Experts of a small language model.
Training: a variant of SOAP for the experts, 1829M tokens, 13955 steps.
Below are experts of layer 7 (counted from 0) of a mixture-of-experts language model. Rows are named router (the router's row for the expert), up (a neuron's input weights, with its number), down (a neuron's output weights, with its number) and show model dimensions 0-127. Each number is 500 + 40 x the weight over its row's rms, rounded and kept within 0 to 999. Numbers have three digits each.
Before each expert's rows: a language model's description of what the expert responds to. This comes from a sample of Wikipedia text that the model never trained on.

# expert 19
Clause subject pronouns
router:491529487432530530560462527584496529428459447546565517543499449465523479447523524487504473538437453456501459573416564498472439518512480494535429546459491449508547592558474441520515499516548504498455472491519450589437554437519527457476532449515532549530558520497515495489471493465553549506484490475460486513556428556486507444496552471468507546533519506516500470449469478462451542491439
up0:457504440480510499533521548491440481545465555447548485448499473521423531486450436548508481512521477512547477543533521436485504460455499533578484503498543517587503469516526571514493468450535531454608554505476512501471525555469492479484487526546495450477509427458555469514534543469485554485436478562456445450451533512527482457513471524484534525532511533544465470467463465539567440428448
down0:533489488529519519569550530580570529459497517475502418497451467487455504506576543492479558479475527482541549455492485537480487471501540532447486534517477553538476499602525485500525514557561493554550499604477508555427514511542506459433506480515505455483555515474523518432492425500516510506568520512542463504481458524562463493541484568492604515524460445479540523496468473530476507458537
up1:461488510498471554521495470433521466541504432480535467500457518518510515555468565467518471498524459538479536458514546505566514605528512483399491534511471532458525527500575555513499595509547453476468535535531501529422444437504536480509555526508520514492456462478556514475490489496416520524515516552465519463499525539497542524547521537606522469567515437514517516421524521497463467526450
down1:489492503523544465496501517476456500542542483497430458502532517527495502461452438475459507546478470587486399449548522516462418465514422573541574510444506515491501561527528479458518509566534443547567524487483426478505508523473449499489455520518465442469468511440472514460542459422543516503502482478468471454545466469540450504554558499577521515503563486472494457517460485463558552471551
up2:507494505493537522507528589487556468504531491522538473514521514425486500490467538465537463450445513577465489528498495545411537499514502526487548532439495506492471470473505530553458564527512510394525526544555461501480476468492480537462505489472439528462470523589421539499444486527472565467495541598522438472437498483512517505480467492509563549407454549520493561476544498544448470498531
down2:548469546525499495513434475548485517522410482540464462511526504471533498485560483508496473510527480497452463486539507459504530546569575559491497518466503435465558543515473528463467541508478441504489560530530547538498562496532497510431445521529458467533517471525542488541470520478515512545463477478484494541504460539532504539456490493495494497516525455481568468557576530534568447469515
up3:491517435507511528484461485533519553429515515564468504449475535518519531434523569510543509526526546533545506486593401483484448462543543512455496491509538534471534519498509486545527511528501429513469484536549509552451452418493486503469510547461540539556504544501595454504489487508513468514472533509491562490445589480494572534468507473487504508528544525490441526517455435435464467474489
down3:500434536494537532558467577480502521526480483381542454529496481565458471467457428454434478438537514519488451508511458521515550472495529617534466507542472559482566487545431457491449483475511516536506579570511505493556508478506494480452440465449560488507469423463466564479508471504476515461474541554541437429501469518513470478510570489458587476560456490431557469520485466505474507482539
up4:525479486486470511487473459484534485513555472526483485509464487495433542475499477504498523504513585478525497546441536472464507465523469496495544525495546507549603476477519524540467536500527531481418548518534516596495523491483513489517501587592482530469530480542553403542544523427460541538581499417567454494556520449473466495528527470572506520500440462573455515547504512493468505446549
down4:465515554512542540537447596556531562495499495510483461474521499511583464486560416525470502514496524531458473478455479561519443490507483474559510435461452441502567584526530504559435584512417487509485467530528468517507584508481506582465492476463498483468531500530589543502495449557436553495466420522600500494480501480555501482483487499478503473462537526420527444553522413511490572524528
up5:489497507453516500530533505438413484550531482512541484504452525484455537520522507494455486488486472508529450487459556571582470544504530483457535524474482502524514550550532473526610490487517447513477488493499515549430520524469607528514526501473483448529538469481504503493519485449458460558546474501470491512578537460511560559477397493534464555480480494559454474435490526403514544426540
down5:470546518564435515515431507474517509484498561497522450504500439531544491468489473516570519461505549515537507488507547490455577451572455560543553471516587432548524430452517552485506537546468486542504461508532451500513487412463439563445492475520552531569502555510496508518528520485534493471418485490436535543477493513507459475528577515475543423554543546456517454548488449521424428547456
up6:535433468522487508442443485504497436445532478493417504474445472464488491468552448549488430508429501542515534484518470532486501562553555469555467519544514479445432400436497526487479472441487564518514558443511554536598519544511450527527496522479502498478457511506484532511562501515530527500464462417486505475437580482427519451433518493495512467436570549470562504531448465490491458465510
down6:456464577505441501474519468550547470522522530471454510401443491506485503489508446526535474498448567563481537411501467490536571525449512481513506528533460470445553402537447497498444479426449572533557502497585516473532524530509465541550504578524534481487493459556515554546530495544483504572467498517529532469503536516419452536564516477476487479471562525475572524459525467517541467482492
up7:506563540449458558473609488441482505476558464515470550512479536485528568479465483567470431534512541472521512435545506505476479491576446536437555536576498476462501500548419425480507522527492536508449533473471430547486500544550498444558515556483415514530578542562499497535529466532535480575478488546485469515499554444462514538458543499581536530512432465527553471476475508438484521516495
down7:507546432518456512464508543505488535507504551495465518450512572525556557483456485435513466462550443480510400531580509504488463525478481497503553525559468515497428526468605477467475514468521543462546526472432502550433459457471516495495478517510498463498461536489424431562416508523462530512539483511555493479457436551494529544477507492524527531533450497584559505484485548531567543396496
up8:481512466551530561455502483523506483514555454577469512455562515495424477471568558536481480504539529453519473494434441549478537517475499591468474516534489529475535515481476479521521432443466506547531432516516515483521504505526529495542494527450473460486504520497530500540526482450413487582483484564524527579444540523494521412443574519536563481442445520496502534542502509514482525498501
down8:490520513445550437515521477419445548472486573443526487472496459477537465444462499498508413466532507500533451501476551495555494509502458575507552499562538460557483562490487533499473488502526522451421506413539473508463467510443511477498562429570559568580484536457454548447534546504500524485478528492467553504501488553483446531521491487473480425526545436551451528419510507521441448569474
up9:471519513478438541526514478498479484492514496513467492486518496430465488508509584500448486433502550530519447477524578539463576503512456476444554556462530450528494432526481476464402479445463545512539571423534524523564532469406492545556490552560423491504487459427455471531516511521542420517432463496489464469508491544459533504438515510486401497462453463483535513438534517420434486501543
down9:437472440427473465445498450518393479493511482458550474513543463455543541543497533530516458532490501509506491559537467566539498496490515530473545485418430490445495540534475526489576509477561505421510500540470448468523433497556490448470480467505568540552470515485501486436473573543502468474536481467457530507487526514503534499521595438529486501469502540538445488405461480504458457542462
up10:501471560482597506527482486471506485482541499559465523479508532504494525541526470479510525520549578531477475485509533537510452455472527467421530500493514478465565510510492493479396454472526454558475560480580511522471503510539510481482534569526555476492505425524417532544500542510572475495417544491510538579501529494492485502370452470517437464492566523504522516424452416503472466493500
down10:519522525534452525494523578547496500509540490441462551493576509466552500488445489559498452503541539563492454578523502527553454466447452490501498540496563542446527551598477507518566588541526513476468482554500484494471543498485528455439541350498493525501441551451571531576500501542454520497474450457442543510452488533552500472507523469434484482508392470483488589518548448492426546558471
up11:481453534490512517543409512456449498464541433542502500497491535495480482463455502512561478547554468506522560467486482582500478455546539458510463541462468501516478503454509516531487512512448518489499481540572456496502471492483499506490514534448558470472570492568537478489503498551398582453563523428537472450460470393538483476524511468478490487593576511515442439505538499569476479459514
down11:483496477468561503502488534631496486540505553425527520497447570475437526522453467518562427538479487573494410524549447499503441462449541544460492491528459500478511511540510533512453477515490478454484548517476518522513474492508570480413526429469467466458470514475458531463512491488504440574435518574462504528439486496498509548501535496535505413545477475437516450496515510491543542499419
up12:554448552529493523566530459536468389527519463502474466397483491525490477517476470505519462475509536503536451479427530506586520515496551493446546511485508461486519438464452450518526543534519493473505478598545533567453482532532521493531568478489566452459487470446534477548512479486609480504498475517532456490484557487501500434461493511557513512456536483486584491505404446526489453478461
down12:612506522523516475488544577488467539504509516482468484518529433540540424507531522548495523544475481483495482516514593496481528462438548415492437434489528511472460508460549504474518587559508454503474497423519455507481485442541501559583495558511533537493587519502556488473502501591529572535437502481501527549523489496473498526478554468446429546504470535568567592475456508521438531493428
up13:453522540558526464569443505520492457480541505476515535472505567581512468563534461527495474549577430395479522504488498541622516496485469474428539530445512513512527452534500513523577472503559499478488524472420527497489489505541510483560448585458522492576516578574429506506521424548467422495511464485473509554465499469489451517452483441540504513451506531539544442548440512464465551512464
down13:464474441572561535504533503489473493518438557467487421536508457504534558526518483453510501494505503454499482507479539563469508493558586461453497499520443504508537554525519519498497492509491579536497479472519517525475487528549497481447413500465526508488509423560497474490440451481560511482520461475555548518448453539584476499479531530477524509528553435476488514596571602521510498477473
up14:389508503455490476472500539589559493525481457500474440499546560527547521467524610443515420476520480504468501452471448431522450424511434545549530531516452523536578533593522482485451459515489507519489482475535481500523570454525595469481552514516440466508621487516516514500491532525452444491494543466567513532565506519513518520505515444463479493439499498525464504420507501472448501484542
down14:525505496511519577492436513497496511434580517519415575484490434471457465566550467493459518429516502385528560487464497468446589519453548567537515494432499452470499548497503500541492576493485466497504483499560457477506498549485506540506469407515542506459575550446506532515566545499490508540429472456558545522516445454488407517472472438442484492423540477512529513493547533516492474490432
up15:504521453574483497469526568552532446578532576460504484532427444539502495505527567517432475450517534406440415544527465493522509523493500491528497475507494483482473537486552544470474496513473517541536495534512557478475452452532448531508523548550529511604524582455496436557524500507531426504511517438489497465487447493490452479544451514539497502550478550509443456467523418508488515531546
down15:570425502467458567483473566456544493516496513569523553467525469483559443448513563451512552443490478509506597552503534461501503469472548515480512512484543516386450480554455534466496525492605501512398546487395467502569544567426465537540474419506507504507487418476509528466519456524472515538546504525491543575451498517420492515451494488484508479454490499543454515482497518451437476474524
up16:428469444515433440502615511490476476520547533495563459533540487461496538398503483561513498470490551532482479505486584472446466434501563533471500462420481547493486503512530511493503552541481427523481492503481525478421496455504450487455408484516466428481513478488418440544466489485511541501547428484462472485509551465514458460474397447480536484505542455516429527512453501487515546475529
down16:506463526519504470500452506479472538476459438487483504461464482455497594486449430482483487443502607552517512438482569514513495555528525499576511491514495518470575533541553483527525473505477501529503500560491484515522485468512521491506509448498515512513517451550451421511516547477543532484520568469439453505499485534497429520490537535465449449561489418562502454502480508420458457505527

# expert 51
Passive and copular verbs
router:477485526490469512484488532648504440447493523538493501501557505516507511508531501479506565494503467507483392535463478450536457542484506480434557490449482423529510535483492511414446525457522446460451538447532536444515501481530477481511425522516604468497523543487508428533499453473579564486528472514463506545466477544549484472520483533518416590447550507503477445540539460529438521490468
up0:388518558523536430413456488532436440449501496476492514498446513431444505514514465463489474594539489494505441465502476528509491514440499515409523559492485474543469544508514467465435547468389549458539459528488474504493464459479543506515535519480553442482494510480508436456445565474572545451507485477553499497458534458484504449527454528516545469459555551467463492481526503520540521460480
down0:585510478530515480516431502526475516494479468395515500511493477499475458522505551492491513458527617573532493522526531454552561551528502542524482512454586531454514555541459541474441531466503458423563580489513528458496509478467496478508464533412460421550484468556533521456534498536497509491409512468467510537547447455493517446507445507468500466471533507488515502502537552538440486492492
up1:539527570484472379534505494383573493458552519543545489513560508516550500487495481462536535524555493532535519449434499413484528489513587495416501554499430530506515496516500445479500416487498465486530490418510463466441539513596471522406486435538498490494500490486492474501530430478446467477513561477491511436484492534428506507491450548443489440459465499536585441455445475519479497561493
down1:503564496471475530537510513458497551502421511455482449496525476506481436451543538442470541439479463537457536556542558584564508531475453443561507482495546515456532494490552438510520497538570507501528533474515457511532563545464464535499510546488544543498576433475417403442531469509479443596476454583467465558516534436521559532508490469541484527507484529481482606494486560445531506575518
up2:481474479499410515476546510459528550518498462526557543479512517501454533515469551413481548510550425530510527485470496513448495485514499542531481525483544452597521544528464545492479487492532509530492457484484545536561457504514564498449438561508512469553479513477538535538495356468475438485494529551412503554497512443437527486448532497527484459522552536422523434475414486484551549582498
down2:504522504488487460509465441533445453485475383552479485532489410425558525519524466570524464488502547559554484470450533548551521502456490545519498437541517516460516447423536504532474437434525527530549537494550447431472451507484534477468494507481401539454456542485451502527602508499504538547477512471547492466485508494494421504516504477487494492448446451516446557534565500533495543526518
up3:488453469578457480510483515465507458499489556448552457456471507510544458446495442524536549515607502474512575530532476486517557538494511515501467453552552346432453415488518447516460454553488461528529516569517548485465534506468427494606491499549490443561465474555546578515514540470432464508499492575508522552508507513462523457494522533623531483519486498481479494526505491465514473514491
down3:550521473480510505500474416597470504583508573525467442542517468493532526484482505509518472524516389452508513526531430525410491482501554482509523579526578482534475543536506500559406472545472499523469470527461506500522511566467571513458559462512432488519488496453527463500531520453511521451528469511519547458460509569522512450513445532492488495545464557497512471486464516492472538498498
up4:527542561489460479514567484427509454500490441487458446440498506494563463524491511506459573481492490524459479480484510475451505472526481473483464532443478547507497480479462476467482509487476530461534528523488429492558419544437488457471475486495515461535547481543479501490461569451582555537485482560530501497500534441489471494521529502464514423502533432540561581550467458535525520525509
down4:451443464552557463474497499509503477528494524465448476535486518503487486470514547482525502459572532408499494483489548370511477524510527540453498545513501458524532515499505490510500512622505474522528546528520476485512512546555458497435450501496449559511493488506499468483565502538427419508592480493482553495456484515495493584448502529572496534566499519536525494503468526452527591521526
up5:443549477524458411440490499486584434532432472465541474522504499489483507506434495501492476497435488493536537501510513533479498443492528506496452423446427459523467456535504563450534539479557550532522548514525538516537496552542556488461521551463514493454504532474421531528501531486509494376435487486540568512474512527473405402511554510605498486536610548413540512560502494518485526544574
down5:571474517474485485517506511474523473520529524452461469509443522524526519526539544536517457441492504498408451526514504465506508456473426537530475446527560426482577511544390481513523520463537508459470478527515518523514567486551526580554452489523533496485544499505585508555494540550456497500528548516436468493528529458561514550502480461484540523546612455536461465507496532436410458533490
up6:491483462446507491501484524516545515462539474485487475570525421508479547504505447478545485470487450492554521519490526477508425461427426462438519568444535530487543467539460509454446534486502540500488597476549438471446539556504502483486443577508530487543489547520444506508469483452527477512475511529495498486423515510481479450465454503576559493500478490456426482462437474523595527543514
down6:511581491490454532516502546453519468534517486582561521488476443580506479445465508499543562573566485523454500500507570547530487463517541537471570475459556522559507480571474421540518507539451528490485544523546537483501474502507529551473494403523567559548503447493538554539582495486570548460551498474506454417482503477537492487506517509442499432505467477514535480541551493493553520549421
up7:494461517482523469504478450523504475518520515475545567423438495489471630521571501483443509531493486464463510492529484542492537539511545409501565473474529451565471555492466469559510520509561492491482504509548423492457517505533512575454549539466450494601464510515489486540586469475462422416447489532442547516501456524515517483466463489474537490568562500416507537498466562505464508481470
down7:573527513544525532545557496439564481509460503473515542494562471514476549477466497544476423489465525474550427496441401516473479487432425502498498454489556487539565530508506476472517492448489423507541501496555500555504556441467531473478471524454474486486438593448488515501514492555499494533539528557495491483444596493434509470487504474535501514509377475524495491507566452509530511447550
up8:475473457521490513447471491510571501503501427468547554543446512505490499508455580618429438531473507459463539511544522529533513441485574454530503588523516517493541503416504553454573450558548512520500469491509497501601493491500518521557451543548438543559524497432517499488518508527518495465471384473467497499465413443474534509461508449481524486603469491556457540541475501489536461578537
down8:484578439521494543496477526468474491506519436533583460524537447501463508460522515481580544539539510510505451581524425444527476478492486577539478504511548451539409554490541469491508504540509491452538544511529521569515527481502452539434530514510433451516479466496493477526442512538539461500573532534514483549512560499496506444451515520486548555507514432492537445486599510460545415482479
up9:482500500550501488508498483529485481452512534503436555509488508467528458520536422416445513488455467453447480450491482455577487507462541439504505447506446482502506469540510455532522447525525513454493520460498501459434487530506467519474453550427528568520492555488475480536474425481492488460455495532520508583525530507447427455484455542478550504501547559405447473535469541474545451577603
down9:487492564466489547533491471492523533517496449555550469447462516467559496535494547528592429510535505468491482478453522503498480510474485456504500490539458517504499487492525538466465573496512471451409479493528501486556496526526609453553526480508484464465461484521418495495479579464525576451530476403603428526419514480517506489454479507452458539560515532463484419400495516535472549500481
up10:529465514505555465511435471444510434513481536454447575504467513503519521545521494520502528531489515521477537546556472436526508483539501549465509475566513487459480548452500536493438440496497522576502507531508518539466499520450595487556574496568601517443473524530472507432494518442521486554410567510508517498454487500498506491576470478500505469496598504579536524434541510482491450439490
down10:498508409477516529478497495557533494532518487538530426538543502512493447447510565566579445479565533511551525429494509520526465459549458460597493517406420496503474441486513540551551513576496509485558479477575492539518505427495467519525498505413464511523484553467522457539533480521491461519503466446492544467521544490586551497452509484515501414531423462548529622550524489525512476541592
up11:462546511477451520559663475454511451458522500444539525491503425480522566422490467510463490531487585439588481548576484471434560553536475512489494412445566556480498543554539513449432551466498517541485535541497589501476484500497476511552494425551501474514521450532523432520504517540500460503557530481543569512515465489544441474568480480521505466455510572558498539482446574494477520446487
down11:453423486472571487542553541508451493457497583502557442505519493475573455519551451472484526536533491503500511457513502460511485494528418517470579472533479457576489553551467507520468499473471497431491474556560481543437509513598492561389452479518482426485525550495540486464468455497573540530508538506502530490514408511561544455520492487486519496457531479480542467532559498552532497431475
up12:498602565479516562510553488536544493430510550432555500426488497556424534572479468542560518411572465499493520507505436470512557506518477455499475568455492532412480521522426534480588460554414516446520457456513465493449471542498492475457503527543444455549546563504465512586557476493554463463474509529527484434528435446543429531424498546488510418505541490459549501460473385497456519490450
down12:539466497623465461490541555513565526450455457546460505519534475521515501427581578460458526525428515503412495516574523460453522506407475476503494504567531529491514526523528534497534537481521471493501594560488538429519506426503422562511482440519523508503552473558469476478510505574449516468466505488453533598492528508455548466482562530496490543503515469468454567543497593506480493436512
up13:499527527427505479494468500444438447476449526476489539516480564427474466519523498509488480448560531535554488465482418522470545518498524500532510429461500554489537434475553464481484490525449495474496487568572481499479497520506472468461417435482504437419456494501450539499467508499558436547444503571508479530493475459440490494510548462501544450499480567520531473564473443437442563516475
down13:546466433509492530491497428508472435510515485466483591473449497447450517552404470475553474471494570514523540465542529502502483495439543520523541450518492449469502543491519523523533535496459473559537518531544478510520507510518463465567501446487427469479475430487434508541502463545528508543479496495586442502538488509451462471454471463504492470433544469492514499463526405480453474564464
up14:526534475507510550499497424459478456519510513488501454546500459544486481453540434475451479523504487587427465417467496575491496481509579579502500405490534521591447557515437494528506558493533541538476519450463465505503491525568514538537472521526574538559464531464489506495525471475477473556510513559459506520467514480412477445621478474521462545536439473525514572526528495491551560526513
down14:485490527535491494438485508495553554493563507522500538417531543462499545526461518506484532496462475397478549528477492499509503446451503489474493518567473575388501502516539534573538459487491484517465451462487567502536443483463499458448561486534446547493494581482473497495497479480475537522550583470526469494577480470490560575458443581483445543579544489481451440520539540519484529478467
up15:474531471527506504438484546510508498437545512434493463430529541447511570441537485523471480477476470467541607434510530518473500490561470551502585526504476531449503502519456442472499501412478478542473517521509502417519569519487520466515530505598457496483575537497467420515462560442527477497497496516526395469459556562515501531543520556583529435537518534458543456492583539498532555553466
down15:528458496448476490442467509454536511523533541440457547480471547510510462582498510525513545430501579529474512491519514478490454582498511502535579496458505418510556449519491511551536499442416534494484452491471436518513557516546533475444474498498461462507554537534465552518512462527415396563558491459468478476532488457503462518534470435478449546505521557528577451379494493506405537538447
up16:481459552518488485536511531515495500507502536509461478506563413495530463463523494461516582486462466553474422465478477571549488515500444491509484530510474473512480550495437544477399539452500485425465481505486532510500486439465441505459471532587477474469483485458498476531461564473518527497538490486513463511520480495489529488520467505471537528492548504538508496543512486567467492398521
down16:572497468499503545427546503484533501501542459499537489438463454426419548486491434537554477484524600440514581496490488455453477604580564548547536505521494550518494508454508466595537458492491518498490473580585548482548510529561491491545536465504512451520502492524515518528464456551503464528555471519452555459508475488477470504506496454496492511521492564563531511482445618521454471593516

# expert 43
Past participles and adjectives
router:525533501426458481457438458488486447530544478493513516512581482449484544479503499587528489595443553547490486510456488470496455558528453495541594542453500488513521491544460535473486459500542469528514547525524545479523558458531500493541520513462539436495484501524562592490570535520521432498504449492474487508503542431504501460528541564491452541459420417526518446471538476469444489438468
up0:502477458500507501507461484560553490493426524483533477474505447515509450492553503509517533493597522530496467555584485444493424445584476482578469546595580466520491553438535538512467454495442444522487420511498492472550508501519464467479523480499467510495448518542607473461467561480474512517467527524500528450553493472490505487500488502497537535598579551536475474529499458484600522501462
down0:482524564454559516444548538508445546533515510561515492530449501428461508473453501494473503448546504424489569505485469478455505536523478489388495459533452543521488504566461541482511523408516525519556578453451493460544461462486512487501494439504465482522604488538452532493551419467592465439521569468534470497541532434491464457550512474558479458556462520440492506490505566470458461479531
up1:462419573535507491572486535510588412479502493543446542470494465443538479515475537514479506473506525445472487539493451547553569480507487566499491481494438558467527529499531544479509483471529507476445498545500534514457555536508509518533447442499484512580455476542510431513533577550474487586483471484457518525531552450508533592393502490510547441544532454501511471498455484517485468443584
down1:525511527556440510440503466491484492497486496450463436537420499510496510483470523510536518522460538516510502497532473476537528511452558561505561481548527458422488515572616439550617509527489408504495423497568510523524525541479498570491574491437498473555492515523440525493525434435424490504446478537513508496481553457556546511538494512486525446510484493571478523469535522536405574512521
up2:478501543462481498532441494482511448481391577517447507426489467447529534581505476571508457479500514502556508519542458498515525477531563468452539528493508476512521423521531554490471490532430493501478529482445584448499490493481492538505513487449470495519464535501458437448507547554533536547512514461534498531496535441478529493494485546567540467541577498478497560459458424478557489505507
down2:484501419581509404491531507519551543524543521505559509529558543598468478449537541483560508469528487535481474458427533472497434550501474471448443530507532513507524475491449512468511498508480491505463472450481588481503435487595476480495518475526581535505571457465516469475468430530468456439448492523530439465570474482559485471626509558544505521570449504491505510513520535543434467463529
up3:538528515573498474503529495505513490483473562497533425546513463483518435456480486439477470528503512512474530509517459566456479437566506471524490487456530415474524504480477521468476428555461516463472494540510478494521505479519530533486499514526503454519524537406457446529498478490544485429488452508479559538519456477558473474443501416523473538519458441456495495506504507571526508537418
down3:407568567570510516553460498468448495433516519500544431551533618434510535492590501445467545438473469467519447469540450507418498510555480462464457497433476537475490483450501409553504515453528474431545520506501445467578542451476563492486480559433545489421504593572532471551488569494541460482482489498501487513484534509466513466490471535485481588432505496568460452521527542514511531430494
up4:537453423451477476411491479570601483456494546455446498413454483558490516516491503495560527499446521473544470501536466531584521554496497488525548481486517517500537422457517428502413469517457490475525529510497543462471496472474490485493436526540490574452522497433512532456449509489503463511503517442468567503435469524606496493491560418480447526509556464516455532582487512544500511613468
down4:444584556532442471482446517470514484512530521519581577531504481563501485571410470532487430513543520473488544521467521447538425498556508496460526561411547469395515504512490522509538496495565482507485425533526531513641505437494425515425468496548517453470514489494502461497465515522548472532482463494564531424560461538467500509577519578441507468506532529509603577502448511484488490469508
up5:550507530495503496551496528537460479452469504536471492488498471573482470517501485476486502482464469506540474536510503511516519491507542447497491510476457522498540536428561537460452586485477583496489463537391511512509511462476438510510490520469519507423511544406483616565436513532478527544487480507483463546508584451519475485484457516569532466462519522561523503522444361514512500525474
down5:572573521532426517493472485449451442510479540560477491515399490480493541515538494527488494547550528502550434506480456546456558445546544489598514426500517515504534495455456456472479497503586479498453516488471424547404453553483427520513529437468586525411563491482487528375516468492564530455453586544563465491500451494482462501525504499509544484460424467537475532487544476530429489517488
up6:514465518489531452472482513480478533482461535568471553524522458457482547518531495537627429430595557493483471523488504441504527445480538550542460577463460498454544450429486463503447439466448519503504515547520541502444397460495468530505572557511488453490528489506486476544594484529488494577556538463494498507462515517509445516414480538537531471490486511528426469529481482510502488497467
down6:473530452519474498466547494498496499502538464498437468491484475540486415463517512556467529526440542526511558580547512535457521498487459533510481511587531563502469438512615588533508458500519509577491444528467488471506550507543475526469478542626432485490476538526522483412491516492534542425529428471489506469556556384489517495485536504429530544533567447418435516500512433456450484499487
up7:515457445517430484444467497522512493540474484492486568483522417480493470442447498559481500417533545508463531527438503469463466456523506520563520543539523535517544529459513462480494579544543538551470532489484576508487533487445500489537437475543477549563535538468570549525523474464437509512547500511512558518541477609513461477529504467506500527549479595541479508557534551502558586447524
down7:527483427421550513477586466493479513497458511518525517513517563464487517537502488481443492490499563513528498485423585556464417462435463527508547504487494482517538519490515478529421484511535552439533559500474500562478499520565556468462473537545436504507510536484503590506489605493523436415460538499553494457507477491568439471444478583489474444510457508449445483512525503494569490539449
up8:508453507449486521549493463540476492433526511535462473532566534495552515453498471501514453530566494550540459558472467491533536437522525543547545483441539592513515460528469498560534526527536504465535494475521485549461489492442494510503513489515540503509494490486494500522521491410514502486536490475562514571479513448504543546378509404528493518491590494480530484459440500442511466534554
down8:549456538475465512548592534494463551478445472512470507497522530511565566519542481560465463548431489463518524496490542504515474420493483463546508490433536468505491508510526565546511521501476410451482462513528464519528508557468455466521535508525465496537503496478445412496501552480495559495552582500554530566497471512539484452457409563482448553437506492543580499447507543522518554503484
up9:414526476468515473543442474537500524513468500541458519487421517496490488474555455504550504557490443455484466537491478414487488527525478475526464494475512529489519498453433551524445473452484447512519492527523491443486561506515540572560518529462544439514446521429465417465518552485508453498435524495538494546501481518510545456568569461445485439460506546540475565432482464480560525447575
down9:508444522480577523462470485430511520507510496469589472529476520502494461502537477486495527507528538567509469476525476515515530463473438496487466504600469458427475479530539523451482474500565462552480464522477470520581469565513566461489502448497481484518497450511496499502535471468558485498573472510493500570573447486453440509443474480559428529538546525515442498517543499457522510517465
up10:516483438553483469524545494450537470542463495440461565588534512482560474525460441476498473485527581456512484561480465491448456510533568477452498508486524530497511546481540497534533483449456526459519562516463568496530510489520421533504506462498542439606439442574493510548529493477509582554542427604496541546499499511476503503443551538458547471582533566516440490487474499593503520435471
down10:552435557454499540425544530532551518480556504537465416466511495457508468483452484524536523529513501481548557585502491482564546479498473553519515529525558466483520462470554479508492488489548518477516482560499526507506561489516530452485534467487502508538580493485512490504556427436474485530553587473511440479516472522558499537565519503503532446558446545468464454508522513524543461439472
up11:487525534557559480481487523503509500470462464535540502553450481492433596463488447538571432581557557599474464475508505455463471547485438539473514537432479499455450508521570482441481484506479511567461499455533430541464543504502513454411525507489514467498517509425522522453477456466505585493543537533507448511520549444427507527460448498474601507550513529502490547464526533496521470464502
down11:440566531476456512488504551476489510486535529445487401459580596440533497523511484498459550516538558442486524470468480514469583483493547544468555516585543506509509523511532521535569411496555409551511502539520450431592540590471458460480538520510533516552522537575439476496522529545513420464474458484525560481498524436499458503504524493509454501520491427514488509446509442522498506457474
up12:552486514475492448447537527477465559466501477509486441513554531533499536532517462495506534519550559537524540496584492480520533475435515466468474472441523570415543597544544531478427527514510504453482471461487457506526501456525520463456455517448520446455446491448478456525478582513564531538477526515546460477492517561491522492537439472457533469456419552449519501507478435376519463503597
down12:493495465502470532559479506541541512546584518521573525550475480502547457486487552578490448500476486518497511580526483458480505502544515590526564470512420561537536486558542531453523516494392548451456557480535445554552522484515572541480473466501461523483550482449539456579503451512444493549517532499428454461543560523543457535551567523476433502485506492502482496493500474492426496498492
up13:498519479533506484500484504568475523481587478524611509509513534508560528477550510480479476494559508470550510527473542562517472477494521531444478548526568417530545545531430371476528445511506460517482514516482460572528554570491569498419514492478505539510479486493537517510551508559527550487483474529530483577460476522526501497401500451520566515554463475496436531527481522544531478483527
down13:540532526574439422433496457498476539483497507470414519520553518501475500546477491496462516478450448456477374496532508473565491469485474526510499475496507510485544543510524510473580533499536490518497491520480498457522514463493553496516414508507532527435465461514577417490453463506551439506456539429470504517535503443482518508463476537424550456465487469551514430527559447527525554499502
up14:479435444477498500528428552560432485501482469390483464560486497485491434401491456451495536476542515453454502525483478468445496516425446465476543486482455486530459445495517441467487588486537504443504481513494568467537533495528505505415504451507475568548497575484475487490536501494537495475526516537509496486541575409477510475527426536504540472517555517521528512475497541476415455515500
down14:560546499494463556542476449540505516473528438479526477459425541524511461547477544508538465503504512506510473435491557492499473445492521542557505568486436535526430520495478489526503461394414528505490450540452501484499451512528506544528509449505558462546491539565498529482439524423501447497518490474482561493498436525555557432519535471479501561516487462478498552535511561513509467582461
up15:494548438503521425438532568495547478519477493456568521533453508504503483450578521517540584552507538447431511484535473434528530540521547513442474562509531501567462525456502510492547459502485519457474475472449518521459487476519554514509501535512535568515536492494517614432571475531428482555464571502475531497499431479434492488530396469500458456500529495481592503482464553490534521480543
down15:510577532481523531504521524471436524495520486545526429547490541442460441543460496499434437459544426509512492503483492578480531557501419463542506511514532533531511471504516491470481540530521501506519573550481460434532533501553506425492547508459562506479467524462453443545534542453506493439558469515554521418449492478476484462534493468504509500522500543514495550511531486481494490528516
up16:443535487514486515506521529547446537546536462525538524499522512512498488441474473457468478504534540480473471483510527416483513471479549468498495458468494470542554402537425429464504528419502502496513553514474490491573535487520462578456453515512495496473549507447578525553488519526509496499592541532546539488407551464484541535501506442534496600452480451468522484478445469481451442467608
down16:561484440469474448456435506505466502448489490459538492511551552489524520525456500522448494472544561450441473526481552576495485561572475501471547433511487536545551508482487532509495539553525496557531456562477547502470431456454443463495470540476473545496509534498468461460551478460543488479437489505443517516492548552447464521498538546530474434499510557481443525527453572572515513531541